config.toml
n_layer = 13
d_model = 160
n_experts = 256
experts_per_token = 8
d_expert = 32
d_shared_expert = 64
activation = "swiglu"
moe_layers = [4, 5, 6, 7, 8, 9, 10, 11, 12]
router_score = "softmax"
normalize_top_k = true
routed_scale = 1.0
balance_loss = 0.00318
balance_bias = false
router_z_loss = 0.0001
n_groups = 4
groups_per_token = 3
shared_expert_gate = true
init_std_router = 0.00604
lr_router = 0.00165
n_head = 2
n_kv_head = 2
head_dim = 64
vocab_size = 4096
norm = "rmsnorm"
norm_place = "pre"
norm_eps = 1e-06
positions = "rope"
rope_base = 10000.0
rope_fraction = 1.0
qk_norm = false
attn_scale = 0.125
tie_embeddings = true
parallel_block = false
init = "uniform"
init_std_qkv = 0.0329
init_std_o = 0.0368
init_std_up = 0.0329
init_std_down = 0.0
optimizer = "adam_variant"
lr = 0.00186
lr_mult_o = 0.725
beta1 = 0.9
beta2 = 0.99
lr_head = 0.0133
grad_clip = 0.5
warmup_steps = 298
schedule = "wsd"
decay_fraction = 0.659
decay_shape = "linear"
final_lr_fraction = 0.1
batch_tokens = 65536
seq_len = 1024
doc_mask = false
train_tokens = 466100000
steps = 7113
dataset = "wikipedia_en"
Below are experts of layer 6 (counted from 0) of a mixture-of-experts language model. Rows are named router (the router's row for the expert), gate (a neuron's input weights, with its number), up (a neuron's input weights, with its number), down (a neuron's output weights, with its number) and show model dimensions 0-159. Each number is 500 + 50 x the weight over its row's rms, rounded and kept within 0 to 999. Numbers have three digits each.
Before each expert's rows: a language model's description of what the expert responds to; "comes before" lists some tokens at least twice as common just after its tokens as in all text. This comes from a sample of Wikipedia text that the model never trained on. Tokens count by the router's weight.

# expert 2
Description: Last letter or piece of a word before punctuation, such as Albert, July, Tchaikovsky, plus commas and final year digits in dates (December 24, 1993).
comes before: ", ", ". ", "201", "202", "200", "\n"
router:548548457487559416412461586509557496455573591587527460520417494511544572558585459444527536470543452493484548471441433533470512506458456472456479455441473590560571525442620470519491505548481515499426532555441465555487524476513417481539444531498454501470512466447474463577537507483522574454544490488534562455457489408549474489491465516572452514516467528470505441518519537505442529410484474476478503567316511429390561496402464548463456542481429521559547485529579538465472424552384533
gate6:486509490486459496530481481533498533449646496568493486525420384528546467412484532483528465455432482521434567527544442521531484484482518464495456518579506552479452523508484472488462447380481470511502554537422501484520445442440438493427546403462437445477574485373472577457494299564461569541480598500504463462567439473536562523516482523510510570556561445439459495483498470439526462488501522496506519485502450454518432626551570545536474565558552538516635508470465544504497561527481530
up6:459574491561567470532475487547553478672418487477471528494478535516470565535500467585563422391475464535580501606477525537493475434462490533477510531450508492561507521595520526532627583470522530528591520489525574513434556518509595525517437511468448498541513443473528497514538570499525471493433487518482519502499617470432574516478516524521507471439435548554491472465565585606550558451528475512488440499512420583480555406464488433472464459522506447561497469463547411421539500468634468
down6:553469431530504500440492542564507382351471536415480418544540513488525520484560441504534414452432424462509490456447506455457535505538526602550458530511558474453524483503399515491504597494450496445553390507496512466579607482538554491548486529466594519501509502432523406498469511525541484578425547553485560538501488497465507418484490519488570523555529467509528452506482531527457521440511525517481569462518441414473453469555503404550450559485425546558564611474577467615526591465434563

# expert 61
Description: Final verb pieces completing a split stem, often past or -ing forms, such as ell in tell, ending in attending, ferred, tained.
comes before: "to ", "the ", "in ", "of ", "with ", "a "
router:547523583583505432472423540517588558407499646615566479476546479469441613535512406502533540489501416526499563477506433447459573529492473458442492482467454483584569524399500497425431446432567576485518489500448492479520509418498454498524436481482452473516471562433532437554557500473472608534508558525519501485454504388507539561562552527476519400495467481437499413487516543449497484405527458469514538581444483437384507575436525515530507463416508514513509574492538514477548492485484496
gate1:467525492610525489540548446446542591538502453515481381534473572494522563402522445559512513545630492471478496570396460511552555511534493455503494530489492501483557500491447503446461496435503515485428503540557519497555447486433508473493446454482409428504424575448530535540578482482520516448404559503467528512691428545491538483581483439455510480466498440480444570459507526482452551489629525522446521575520545513439429535379500498514432493459479510493499582619456474487541442542521526
up1:409524517548336487511475460496494499459459564503443538508605532435413515509490584473602594420420544497407546537488530570518500445566576374519456477478497518528431540523479553465452399414486481506455493561536538562559416526505452424514550468495470607464435443428444502527469534471589499467585539613480520480439444554492469434441502510562494502524555418516494547456569502470477485473472544437455561515511554494483486432546512493541499511459601476521492498498516568571500475536538464
down1:525369565489532496511507616558515600507454474590498540537534482517536530497508568519437355611496445542534470523480475461413493467540462498494558510493499595437564459405554522474528541425536491475475550494494437427544486518472444461538509496515560506527585476489514539473563409523447582501422480372569450331460498545560500505405499496486540419455477464584471472376516477476494479446500569480486425478519468453489495556465571505495557459465524572503502523441483466537514481534497465

# expert 44
Description: Pronouns and people nouns that start a clause, like they, he, players, police, members, often in relative clauses, plus agent endings like -er, -ers.
comes before: "- ", "and ", "of ", "was ", "the ", "were "
router:575540489524488444464488483557575560462487575584498463459439542510391572465540373477607557393500489546465519451563418511472511496475525521507555473480470488516580419432593478475471520528470458540523541572528582492416490416522421544505508443386523534519562532437544455522502455447495559544530521544555535482395581446500486509527537486513513491460451440381507498559499470484580557438565490503442525522413484442455500555540584514462454522463476389527460580507511532457534517452459597
gate1:460490598638526474496493455513570600549508521474484522529514474460485437643437487503537409558575653495570553491444491434412453530488496562538438445499438534482466497476536509456539427584535492423497485495569507429540473499478465474529507540431480450530447432463593506380475457496514449484491480525512559435507513505518576475464525573544440418463404507615460427440474530558423511529499499516455488467472521539508556584473440462529502461497432435513491470434551583467431452512503523
up1:525508591490535497539363471523516517502411423468513446603546479612508504455460462531589551562523506402465536447531488516397452465481402431512495462513521539514439541530483438507416539495552449486467495480427408489582523496568482512559519473616529588571440500532508505495527497570569487513457503547428502502563581491537497430473486508534550472485573440462505502483616482551560529521453506487533546463500488433499669481544381449473497508510545561497509579561520465479446517444484576
down1:514529455505546389541499580543476458505482591531584511578554564538533440528514585438449540529538472479462561559475515510542508486517464526387508506412551569429485560471537483512499499534524478601464426443513544482524480491532615437492416565487540500478531523583462490568526552575557494512422526478519502573487385521576538528584571450429600545453509529575564528525488519546565560524519457540515456553478505513479539353422536567492591487458553505507488443529578482407582479508501496

# expert 41
Description: Year digits like 2024 in tennis and career tables, plus surname endings such as -ić, -ov, -berg and commas in lists.
comes before: "| ", "(", "- ", ", ", "\n", ")"
router:446502506449495452476441478615544469474530615501603481513519502457521525509607398578549575459466361581457533509521504494454507534502520492471536466480514478533551470408563520502432537484499515549467511531472457480550543481519431535417461427421563466394456562472524431560579539465542634496569573588564579507479570435504488493515443508562436451475454472451476467557527418477528534406466464495537471524390493469428530530456519471560462496475483463515537577551486533491470416519429524
gate1:642536534511607417507485546402458567513429502515485554479523519445464525492505472417510515467522504491499563521466453492495444493435508430456526527515455490477479487536582496480462457556538528539476529574456521472491560475532489528479464458467512530464536601411432468460483456511565495584520532546498487491481463441581589480514569556523571584551431553592494384501545599406638504533513465469441506498431517549482602445502467535519346562460451504611497552470566457467499543519463540
up1:412447435511554545474416525559564437506500518546480491561382422483452505421510569538491558508499562531554540449580434498542517439462459626481577468485431491478507410446501461490481480553499569484518553364384547499483490428451464433454471468547473528660488477536449587512500468499464528524491602507485482420488418480533480592502482583520547595496489531495562522507410523580473424514517472477492507517485386512495473554447554519473546457470489422451499455509468505425482550525517514
down1:550409452569558431540523573503574471506440483495502523574459504589437477478432509483442525579506691527508481480506530527483523483490550514450455402580441625437469455448519541496488398500516499563551558472535512484501491501431540510483431529509474570588519488494493503493504495509438441608533466422465536502465485475570487536397567581455516594524500483513509465474456492543580522432495600474449471593409523391482519526462509508520514474504451466445441489401523396497543524480570508

# expert 62
Description: Prepositions like in, on, at, during, against after a clause, and biography verbs like won, attended, joined, earned, before the or his.
comes before: "the ", "a ", "his ", "their ", "her ", "its "
router:438544480487566403459435505441560501496484646560556512530471499426404586528551391528512465452479460537441510465456428480407560456508472513419550418505507552513560500400512484455473496528513498499563524513470503503505536404505427515459444483466503450453490574497477485527599501489485562544554558541542548476435487425483570552583521522512478407458435528464580446585437468562541533428516489498559451556430518433457571549392485494586484521418435475583495470464560552433500500510460527
gate0:481483409432535492523438379427521398446557567527606514523508471510458418493482486557503433485503489496434498513493519502476504451465556454599443669510587461474490479428506513398474463477491415537589523611517533545542495512507522608399491519508423516452532571485508423415520453505472471478571501469475475563442502515465569502569433445484544449493514467542496479476544437518540493520531596466517482475500523555520529578442602500399431505490596527572480458470477536480418512485556476
up0:485484521502509470470600470520505537540482478563414509484420505437504535428459453500457415504562557550531446409556499482517557584551565599467551561460508439458410499510510491477392442464531576473474521470518546425369516495563469546337439492454502468439421506489489510460487510514473524473471587560456616456498511486406467530516432528390499463468640537483466514533483522444538515515531491522514501521496513575484551457556563577504515400481538510507453471558412467544474433552430520
down0:491583432521462565445510538525512551560514451487529538402525554570527490499569486444639585435552541541470426465573549468596503534508444517522536542526474520571456452531571422448517511538479490539570518526470511561554465445485505463470578554526476487516496511479416476521546529558554524522547462522483457447504516454570500534408527535417464547570430493508491544542544495537474496427537549527540464546307493469466465489461451551441541418549427532427462569514466539518516485607377586

# expert 63
Description: Opening stems of Latin-derived words and the p of http, such as sup in supplies, prof, ref, resp, requ, serv, plus line breaks in infoboxes.
comes before: "- ", ". ", "essor ", "ported ", "porting ", "essional "
router:415484523460496441365515520565567522431528595538511455542464533493476515443645467523581481528516424480477524487425393565496469514442489515396504373514501520526565438484533421482452532436469499487484528511575533445527460403548469484502501483486519439457469504469525483581610472448513581534443496572565458533453500435465523508519477555447530510401466545505496462540498439502478508415474481454489499502374455438385507549406525474489532561419466459479501542552529564433473442512436554
gate4:382454525472493508448529545492523520448541567519508533429494505490574519533554550422455524473433529543539581473411490493422486513550501469499464440491463509506607545546506531544490544495493549445482507413501454474504540603510576413604509593420592480400483502500471499606427528608477478499509525535496395509496403508384539576526511525520472457485515564475460369465552534522428532455511536486520544576466403463513495419492427435478498531450484543505572550587542489553476484588530466
up4:552485520462537502590483617532505490438501526427524406385498491459414494439479457472565487516528406466475514500496503487573550491545486456418570573468468431448490476494587453455487439483528484560463522513457464551497503560472486532468476469576557498537544466576534431480419548375539516500476543445568523447567657520582413483543485482427521494459463564519524554499445514428450468484609450588560536553566562473503411442488517498534592509540443542531543526436497457496472410466550502
down4:499459476553488528503515453488496545439479492524424439510501582596490533551435422573541629508507580491521460478509585392491571476414470570533497539530452509555513567487469491525440488519488546628488545465531587513539502421494500549557446490411457584608409487442433469523467519481514568433611494520593372501586453583490507471526544477472531493538466539613471429525540568479485507424458521536513558548488460565418528502410503487523410473481529522483432515502467469536521476516502551

# expert 43
Description: Prepositions and quantifiers after a verb or noun, before the or a, such as in, on, between, during, every, just.
comes before: "the ", "a ", "his ", "to ", "by ", "their "
router:539568527571509399437443482478570486453495557573474487449427526463487573515527444481483474438526443517481544467471407457439534480509442603425538457445465526554527453382524523481419537495538492533503543555512497481533561445520457440462439479454500434540485558447491473497528505486574566489540553513554503562471512389522523490540576570531528449374467508418564484620446469549605545417529460469521469585422438520460551601398532442497493434426478442557501538454569564486511519519508481
gate2:514463547490574501514543474530477485438468493602430531577440519520510444531507521491489627548455525522496496541538460521506463578458539498417607528536581482493534476511478509615534576506530532510452468472438535383469504451555475541569541523526470418558640521476508533574556482459510510548457606370445525483492487461459553474562450455504531486525489470430402513466475431549590469478540502401426492491429579550493490529519493526436509566514492455481516548445438400579551595561431503
up2:512497421401552537470416500526513493422424512452540422581601513529510473531477419408462513507476520540435504526551500425477525530487519448537497522579475596361500505483653471536539478528452492444446571484385603473467503503452482498485503485447493493507476477481580459489475463480485485509552531514470601566492651486464524491531465552498589489564447469519402498529500449507577535519491572516410532593497505545517524517578474485501471419502587399460524547539412421506461516509477494
down2:481465480551361528476462524428537551600475444592449548452451608540579543467436626538509492520494534546409544434572546546492496500489548475521425563442488463476488448390481487490447459517492621537526484410496405512515558520542479497498524533510495497554511478498446506478536497606484515583453453465563482523546505517535571564544522483533472412487435489570468514578486569561513481433448492445543532548542407500465535442583502467578489420403521496546508505497486646520525478512498555

# expert 22
Description: Past-tense verbs and participles after "was", "he", "were", such as used, released, knighted, indicted, replaced, played.
comes before: "by ", "to ", "the ", "in ", "a ", "that "
router:504491491543539419463425540473575493467502621565539537550456453402426560530561439468541574489510413477491540448471432515412516414447482473408573436504447559539609509436478515470476489410509532523538544518497492471480530432526423432488476500499508443529523609492498447540579452519491572502479515500568489518435525407547528480545604515538428449440449461445500455555416509507529542409482438476481461550444506466417528551384552524571529438444422505582461521439539569466551519504495491
gate4:429487561375485575479513493519425452540462504479543545504411477538484510487499492441559458522462550477590488584503530544479469492504493544536556516456519386551487605476528476440585506500626553461574438456511466516505460498483558466471408674446557528537549548500421456545531537510482530548501402487546469444534417470451528517514417482574480484488507494525472518477446462509466531493577577506502379484511509563496429522436495550541561587480444474345522472471530492562553532483479424
up4:578414572547456556489538570503462445480534427506475494347460539686499431585446466401435483538537483453497458508532449437515620517492483472426443471429531432571487381524563510450527508510487595498517507429465518467460556469440505519623493457529391536533432480537547405541477474466524540477503541544470447522464550453557475513464545569531482605540535578462470480523472538493526495477552526488552566487489557474486570449502523512482441446472440465422510534447491534504493476476509512
down4:471417504537557457480476464545563547469459498550483483525571543407506452442507445559450470591511380615555478527508563544492428511499488441499428478503518475504480533554569468527519534479511446426519504516573491487544588492454564400552424470511411463499483548465497496452562506567533537407506542603496555488464580423472550464522431541444622523574533469497464497488528579491435503602457499449532508509531485505527582558615480436422434580491565481583483429488519439492508572520489404